From a checkpoint of a small mixture-of-experts model trained on Wikipedia.
Size: 11 layers, width 448, vocabulary 32768, 153M parameters.
Experts: 32 experts in each of 11 layers, 352 squared ReLU neurons an expert, 2 picks a token, a softmax router, a shared expert of 384 neurons.
Below are experts of layer 3 (counted from 0) of a mixture-of-experts language model. Rows are named router (the router's row for the expert) and show model dimensions 224-447. Each number is 500 + 40 x the weight over its row's rms, rounded and kept within 0 to 999. Numbers have three digits each.
Before each expert's rows: a language model's description of what the expert responds to. This comes from a sample of Wikipedia text that the model never trained on.

# expert 3
Description: "of" after nouns, section headers like See also, Preceded/Succeeded by, Genus, coordinates, list dashes, and LaTeX \left.
router:471472468515525471471539440507472480474495463479444474564548522531482560502511513422469520522489512476490513479502529481479534535538450519469522573434430519499538527518442428541463477503502550461479471536512571518566552474479458465422488543565497451480485495505530488509490527475487464432475502491571500495498458508502468548555536491481476467441493491458536517463504478513512471429499487432477535473439521552539563515425544497528520501477557530452550595497515509440476534448485491447537444471531477516507526529471463534544590562507492602496503483410507454506535506534516410530515510496482468455529463473540512478546489557431496588495442512533564523493487531410457502559508

# expert 24
Description: Past participles and verb particles after was/to/he, such as moved, appointed, closed down, step down, shown, wedged.
router:504509493531532517492528548508454444484457392484562487527489492519528535445576546499475501478528477473554508501497474541521556469514440441502546549421485481504488528490563468528524456512500572477525476506467571500567510455513502495434544471583536493520441470524522509480503505499538400579489450492604480559542396540505482580453463489443490453435480495478428496484514488546580533460419503433440426488485545582508490477430495471471505418503547483454487600446455538467465479470526484490497482458509549486445538529461508523551525508519466567485527490444478426478475502398489492515518466440488506439503476520474536525462484478538481575501498437518513513495529518478512544545410

# expert 23
Description: Adjectives and abstract nouns after articles or "and": local, public, national, modern, political, music, art, contemporary, endangered.
router:463525530492575524485564482480461436548509428437471536558512474546519534494531472466553564499455549490476467515480504519513484544508525530490527574410472552535554453550479414585503503554534553539550520500530573524548519501471393469464445519565502428468499549534511503499522558419575487477476514462535462462501432498484524500586501546520491527514608493533457482459515452538547551504488432485439488453510498587518552555453521485568479495454549557476519615499535529521482507520569447497532459463558506483504523502432478522526609569536491570459479534480502476464486474438491520530565435489536474463475461483510561520416522554443507587468470495564538461527487499473512521519495

# expert 6
Description: Commas and "and/or/to" joining parallel items or clauses, as in "pale to deep pink", "Red, Blue", "crime, substance misuse", plus medal.
router:521517576496522545482550473532424468501487454472443450509491507489509470511504524470519528448535472495501455519424509470470500534478470513531520564468502526494497518456435452541501457492527579424486513492472539510563537470474472498478505563510531411465476453512489478491508510501572456484495520449569482507480401474467496477525526467472536536430563504454532480468504517537563459461502431527459523500492521561468575515470584545580419420476498549419481550486483513439473564456517496478483432476498532533467537565502534545557537561502499553473566525470478453467517456477467503515585487502468478446513508474514524505538499551455492624515482443507523466468468524502471575459537

# expert 7
Description: Middle word pieces of foreign personal and place names, mostly i/a/r syllables, e.g. Ge-ir, V-ran-ich, Will-am-ette.
router:561533495503520510458555538485467493484530446513509508522508521566491529450475445518544525500501463493523438531467498520455588532509465505567511521510479521554485476451513431557486472520523528581513564503482534494544469521486485481510505497539468492519529500501534455493484474473488500454450528473575520520537429499440444509595561504448441501570453509507425497517561474546544503415466543476420473486526498519543501460454503430554520496505513501540534689469496507509438446538537495530524484457517521536493543596478511468547503516511487473501468451492543521481459477492446478466617528530485483491544505548489561557463533520435526582529453473495513522473451551469463504431559

# expert 11
Description: Bare spaces, pipes and parentheses in tables and infobox dates, plus "such", "It", "They", "These", and the piece "om" in atom or photomontage.
router:518509511500584526553559468501482475495495453436512449530546520533497507458468508492500549438492474485476507508460510516532477538517480453523483556427477517526479471458483380536551445510532533463528488472499496530597516485512462438498546505551503489494506517474528505495526569550461519475560542459627471486487441466485457463534573526479438449525511511456516501416522453611555527516539505517487521536497517524556605556430534486480445478426523510482484582512523531495435509454460516460449447456460500467513518534517475530470483569546441514509480545412531436469504530476491474499556486487545470418481503428494507427473496494506501582482441453470507451483451465490490544458554

# expert 26
Description: Short lowercase pieces continuing split names and foreign words, such as Ash-raf, Ash-ish, O-ost-ende, O-ulton, plus digits inside years like 20-04.
router:510508472559524456522550495517467384559484418537415425531476526492516456511463496517533547479453522421452464451465515482475475467480425432485439523457492538531452516539492490519498423489469519545502513515483486502570504503452465501463561478507486541494493493503512477521524528572534551540471496448526502505523432477458419444459495451458440497499482465467435502523526515521442476515523500448460457516579508497537514502430540481517515440441533550485479622485479491474534563465580533534463465455549484508472543549504526559492513576514460468502480484485466527504522534428515427545559458509526509444522547512480496499490444563493502611470467486475520489551458533473444558459534

# expert 13
Description: Prepositions after action or motion verbs in narrative prose, such as drew on, changed from, raised in, died during.
router:459493468498595475517561508533468533495514476501469447508512519473499528485513525424481511442519510510513449474480455531455541530519478475479510548397443533514521518504466444507451493509501611483477559540470530535570531475497469489448536537505492449466470453522475492513502507463527471466527505453611492476478390497468424560515508530489480470489552470438462512477486488570565481499485450484513545518519591541505523496484481474522462494460533518439508526454537511433488473512503451501515480513489454552466547550462497506579505566542471584528489536448481479550509562471482456467571518442527455402497475484515523547472493528487500596496485466577480503460486523476410484486493

# expert 30
Description: Articles a/an and pronouns him/her, plus nouns just after determiners in narrative, like horse, gunmen, owner, military, war.
router:533495511507564508473552471520386471489498482460434516508498453514543501456523500435550557413494511507518432544471483501453554491470519489516491526455479512518501504505470431443580515518545517497480507542456519525593500475530443475444492508536502435508523473522463496570550539519503516459537529498507527456495398495437429519492566530531508460496567487492494451463522486566566488444476452486507541513502536528521558514480533538505422474480514505409464579502542482462499513432519553487507458480480497561482475465522461490539518568572481529492528518454488453553484525440480483542576522519494477482454465452548537520457507512450483573473432433497560540503514547502538531529558

# expert 17
Description: Nouns and abbreviations from video games, TV, music and sports, often in tables: album, TV, Cup, USA, MF, DF, Xbox, IGN, NFC.
router:538594498497537567506502528533466520484463445444521486554472475543517491538507513450498532456451553520543433542523521499497498516530546459506607558418467511582467454518421436508528513540552532470480543490447478535584529472516456464486541495549533449453510507577482439540548501534588470477521494491555511520472426520493439540502491520486475516522540473449443493497483499540511497432501413462426519470509506514515503561488485498585480550464479542456483599516489509482472556467491496505522507472501545581493518494476466437553535547535486505549466544495493402513519475477490448454505433478452526385480468463478566515478530526434499574487421489495556480549576562478551560567513

# expert 12
Description: Initial capital pieces of names and taxa, such as Ch, Tr, R, D, plus bare spaces and years 19/18 in species lists.
router:454522515505557538522553483562391463531524446449450471478508446553524468523477550433524543445510519515494428547446501488460516537498484449463520527421478542513473518493475432499494501539494585463490525517487478557588568478503400481428533484537494431472488496469514459549523540480500516484521536516533463495506454522446471503507511482477463525505557469412495483482500493554561526441509446501421536475474534577482615470476518468563457475469530542479506590517483498461497488409530509503494404522495477513488532546509485534540538544524501520482454565443532462511532546473482489545620514500518509413493490478508565525457502511497502616483495435532561509525491511493500511507501

# expert 19
Description: Main verbs right after a subject, auxiliary or "and", often past tense in biographies, e.g. joined, received, worked, includes.
router:510525499509599524461543525490453529501506457493451447556487520532532458532495555426476559486509454528530464477507452504442505548527504461526543544423446542493483534522471451551489444506503530505516492440526542505608496482556490534420502510550473504467466478522521472547523506506529483464499539462568514480514418471468480509496529539519484504467534426422451486467463472563538501464505492445449502493523516522532599470471521460508439491501545520450514554471533502455481530450520454479474470443452479486507494553471486475563525521551520559510503512368543423470463503470511506532551495467512460437500487426481512539494512556473506544506487429511565450539474567474498477533486

# expert 9
Description: First word or word piece of modifier–noun phrases after "the/a", such as New, San, Los, Royal, public, political, Cust(omer).
router:508516539506577504535597470500432480517532497431484492518513449552512561559496560439539534456451528508535418520454548507540451523507484459517545496490432510477545511472447430515537521520562533508445534494490530532590551518506448444424530579517559479493455519533552433532511559525545482514491571546545458502511447497421495505577502501489539542438523536494472495465480485552581483463478485472512490505495530488465582501476548476514392478459576553512509610446528508491484538461499499480493467444486516559478534534470524563505573570498468562508474581467533445543524472533437503525549502500505523471532487503541598544487472536469513549478510442485565515510481528518508526549520

# expert 8
Description: First names and first words at the start of a name or title, often after a pipe, dash or colon: Erik, David, Anna, Open, Yes, No.
router:543502454551537509486544494558438519508533436477502460507508484571522459485503514462512521444501473520488461513505524495460536553495464527496567509424503533527556490515539477486573493556493551510505525544532592544629517456497390488450586496515526482486456532520502501540527550496546505461477524488578523470451417514477460560523504550482418497440568516398463461551488485562507481450459417468429495458502521521468505478463550487524482494455564505475498584544504500467535474433511441475515483490503480509496575543478505466532537571509465561568471523478470426460544525463443473571499505495490451446498435469515586531516478548490532602478448447488549516566493516504526571571524

# expert 14
Description: Connectives and punctuation joining clauses, chiefly "as" (as well, as of), plus because, which, while, and closing quotes, periods, semicolons.
router:497526464493596523504547487499441520509479488484444450501577496489514514479522543411518558454527459516539382519493458508429516525510494480541552558348495540489519526504435429519508494526520569467526539512529519501586545507506471470480526507526488487501505491530490432528509546472523446506505490449532477530523416506469447532521476497497494501472544464422469478450557486590534477475532434460432536455479546524452552480456538477527441504439572530437528521489515476426475525438554514534489488458465490531474549527466501553528578564566470528498482496432540448423542519478473481527556499468510493415476478470508503486519451561461553596491421482534528524502494548448508580519528

# expert 0
Description: Commas, semicolons and "and" separating items in biography infobox fields like occupations and genres, plus "born", "later", "whose", coordinate primes.
router:481554538473568498494583491543476536465488405453471507533504513522479509442499536433516498470488502485498451474446483511494477566510497510448528502426512499500492499541452395490499513510523559452491559498452540541597503434466455506488528486568502431497471502560511478506513572473517477483492510504595465480440455539443538517546543481520449489455540531397525488431544467568552503510456456497440506495485541590497532482457518499499423524422540541447510583456473441450472479492516506425455469464490427508522483518500480498547520560506505534531479532448518441519524480469494441521628480478541479450475475483504533507529477551497534638507416476489536485519459499472474554560441

# expert 4
Description: Prepositions governed by a preceding verb, noun or adjective phrase, as in favor of, got off to, bound by, accepted the link between.
router:486516503483608512537573500530438496468500462510469437571495531484465518470513542430524583460545495473508415505503481492459578570546429494484545526408478572503467499471465430511474502490504608450512558499515536533554498455531478466462516500511488439470478443559460461556494559484511499488505515466563530482467444542490444507492513514506492490497578473428487486497476438568523453453501467461487513499514554577525531465447528498520491527491540503444507521466554551439475488443521466515495486493444478495513559515475510499531547562502488555484516559454511471521491555459479463481549489467506489413498472486502519516507498523468513643503520428540519503478427526482465516512482

# expert 31
Description: Middle pieces of foreign names and words, mostly o/u vowel clusters and accented letters, e.g. Car-ou, Sp-ieg-elman, Rochefou-c-auld.
router:573492457544540527433564512458503432491564432544541462445493463497480491531513453518491569524549480469404468448443522482423566499477485457504462538462484513482494489502517470491492517482510514493466515504437567500639504509543480432474518451483533486526515511498525508548479539491500530458480479507586438521535439476436511507462572440407451517492465508402410490470542520499455548484530521502375455566504487587489538538490451399588498527540503520479534631505465476505495518504602530468532520438498530511520582553466504541501470533508458474478497545458510501449484536479529535520582519532497484464494543534559439541470501458480509601475436507500474457483466499491487464472501

# expert 29
Description: Middle pieces of technical, biological and Latinate words, such as ic, ac, ios, oc in bic-eps, intr-ac-rine, b-ios-ynthesis and binomial species names.
router:523541463525504489527546500516484436516529423490452439507523542554528498556484451517488517505443470470448468472429441523456536489539425409529438531490516505531505453542479442496498467498549518520451477521494545486593537562507488440499511478489506562477484517480540480491503588493545555511463503485525447552503396492522451493472518472495424466495473512455502490503508480556502501541544473494371504561458508484539589563430574418481537472533544511522536596506485449487457560443541530518461420541487517488468504562446488547529508558534475526545512465448496492461481478472483497461618443491471503425460519452521504490460510505500475619462431498522544513490460542505527498479549

# expert 25
Description: Capital-letter pieces starting words or following a hyphen in compounds and names, e.g. Post-Oppositional, Sixteenth-Century, Fretter-Pico, C.C.E.
router:526518549469549541498524501546468500493498472466481461519487533541479495547519562418510516480496487542484457525434516533495497563559472495512545552401507522477492494479452455517540476480550588475489528480501523509595549531489407510447508519483534485492444497475524497506541566445509515522461516485537495542493438549434483548498543486516455529461547464393470507496504437515553510515460428489477540446509513516512558505419509488575489530474522526402490575466484486491487531454512529504525463503469516492507536530500514501520552583556492503502450518452532490491526537456481453552627549484458496307476521475550502473556506543493500568529422465498508518525452532486494508491510

# expert 15
Description: Colons after labels like Kingdom:, ICAO:, Episode:, plus table pipes, semicolons, closing parentheses and dashes in structured text.
router:521520472536603530539577465529500499478452498461521488566503512560525510549486530476491508470508484477473489493422516484444525526530486515543535532425494503479500517465429476463479466537550596455486513463490556564548570453481477467515524531576530490482507473514539461482511536516574497433523536492584492488517473446476454484523563546466476478517520504404486488512496413574546458487544411547471510439496600542515506472454520477521415437470530499408534540511542481452545503432539505467513429505485461549471552524492503525553559549568478574487492527389482494485515538504487518537583535461506534369479503503576480480483475566429460623530425468494510519479466508421536532484503

# expert 5
Description: Place and region words in names, often after "the" or "of": United States, South Antrim, North, University, County, London, Japan.
router:514537492478563518506593517506462502518503441492461496534529451556526461517513536442531549461465528532578419524554475490478544536491454478467540535471496568540473547478505451500532500541543593479485491496477561490558565477519392423460549520571481498471508485535543491548556462455547495481484515482546475501486446493460480551518557502471464472467528496446462452499509472550493440523499445491395488437454559536508553469448520534491435505472542550493545595487478526488493531439526476475449429458508505579492501529484494490553544529495473560467466530428530422495521564457478486566508495518502487408487508475543557487514470550538476564485489441458559481537500540455513538535497

# expert 16
Description: Plural and abstract nouns and noun suffixes, often after a number or determiner, e.g. daughters, regions, Appropriations, corruption.
router:467574511526570507503606492472448528505479391458501473551511462517532545498509571476484560466502520488496461534498497470458467525542521512526568573404458569481445467540450452486483455568586540462530523484550557513548511466492479409445492516570504417516470495516521496600508524521532495488536504441555500501406408465500534494553512546496470465475533506455526474466585439529525535485492487471437502461457556515504523484442562452525451523489573490500498577476483539448474525415522482425469491421500481558514551514447503493559495579482509565536514550435525486520510539462484458531480498448537551405453441490503564507535515542520470563437391432541555527566497537507509471523470

# expert 18
Description: Inner consonant pieces of proper names following St, W, Sc, such as Stenhousemuir, Skye, Scerri, and sting-ing.
router:466491464471563517517508549462494528513470424483510468499554450533536539507492545495481468484534470477511487473456559552458536570451485447503461502444402539545406476513521487550516385524580552533532577508498458428516588486438407493409532481503547558445511514516516467465475476520558471537490474514518524481497476515469448527515569459443438537475521522447525537499535416531485499421481530480452461438509461562507536483465481451539483461479532470462520581464500515492537459489492510540486440520562475548503578560458528551539470553473480504552455551477556431540499500516440503544619489521483517423461531458523552559529471449475477607539491490481523492493505552472469498523514

# expert 28
Description: Nouns naming entities and US abbreviations in sports, music and roads, e.g. team, club, band, US, School, and endings like Wak-ana.
router:561554490450485503476520537465448508481537398496465529561493444518533487525523529475536553483476528503529441479431481510471566509515539484488551514361518507535514478483537463588542468514559580513520494473529559556588446426486470471470486508523499449434473495567442441541545512463494488431486535485521448545472416497511503499551495521461478476513517516445478433501526475511554450436426438526442497470544506479545541566456562517547504426470493554494479619499541477456463493475484452471475448502457554523493581497455469461487508537554520532495507501475534444483536457521534418483522506540509546367512504527523565560468488557429517601507434476524488489576538505539525581487523

# expert 20
Description: Common nouns for people, roles and kinds after the, a or his: player, footballer, father, women, performer, quarterback, species, version.
router:496533508519615506472532520523382466506471448457498487543475507524524516504495514426528575440461478501518463543504473473451528535483516505536602508459439548519495503466445434532516507547564584478481490451466517504612478470484451491471516463503478506515536495520565455552536549567564506482489484452563482462519422539488474496564497502533503483454484525462504458458532489562550483435453426426419467477482568575470526447429499532504476470434514498432531596486528553436522515426595519488489453471520500511511542513502523509563561541514503524472466543406520432508549494478518444490529473453504481451461469498528504488526541591425550543445457476497566498533516480477515555511512

# expert 27
Description: Pieces of South and East Asian names and places, like Japan, Pakistan, Indian, Kar, Singh, Myanmar, Shanghai, Rao.
router:550583474487530533478520570515475456521473468468478493550499467585571495445539573419608524430436501478481461511504508536491563488500526458499560507493477537517498508505518430549543498494498575538528480486508539545531448543526443524463513512536480466485498515482545460582526538479523525474495519469527489537548464587521517541523531525491498494513579507519480468429480461535516451466517502450435545594513513520463592486460543555543443520504528515522457638501564518509427521476515450469467474456502519511423520472471472510553536507503443536508495495433501464501539482457483452476557489491494491434498513474458526521440512527463489566452514442570506531581464502525529549517549

# expert 10
Description: En dashes and hyphens in year or score ranges, line-initial list dashes, and slashes or semicolons in tables, e.g. 1866–1874, [10–5], v; t; e.
router:476554516524527522474579495550421507511518491502424522506489517510489519463428506436491507472549418569553461469507490479405461546540459516445515507406498529494525509511461460524508459488550614490510522514537484523605495521496440505490517539587537488494517464479487465516537570490521471472514514411565498515502459506460479531498558499460441492467583464466535452440496448557590484455440477481469492463513519589481538451423502537528477480490533490416486540506520485462532511448519514482533429466480504482499536497521487499510503545559531519530487507394564425525512461471479494487553498451493470350478490512568553483527465558419478619488467445499490462474498489403479494514492

# expert 2
Description: Capitalized words and word pieces inside proper names of organizations, places and works, such as Grand, Green, Air, Army, Forest, Business.
router:526508513529573549510549504509450530542510386474550497569503471459463469480511542462550509474445568475553445511527464520497553463529521489523516531482526538526519470493537459497504505552491582474520456516477531545579562478479466414517486516545516515476566539527511483573588496513557517493513553538628480508490447498460514546590502473476452494471526529459443486485464495526496531491508454478401501399480511529511564474436535513435458484491527551498522597507465456460442495455531485510521470464536481518507544516459502525540520603464419535427457519426461468443572538469486471531449427473486460453474493545538552506459488472481480575414448487559536561527526543448461557461492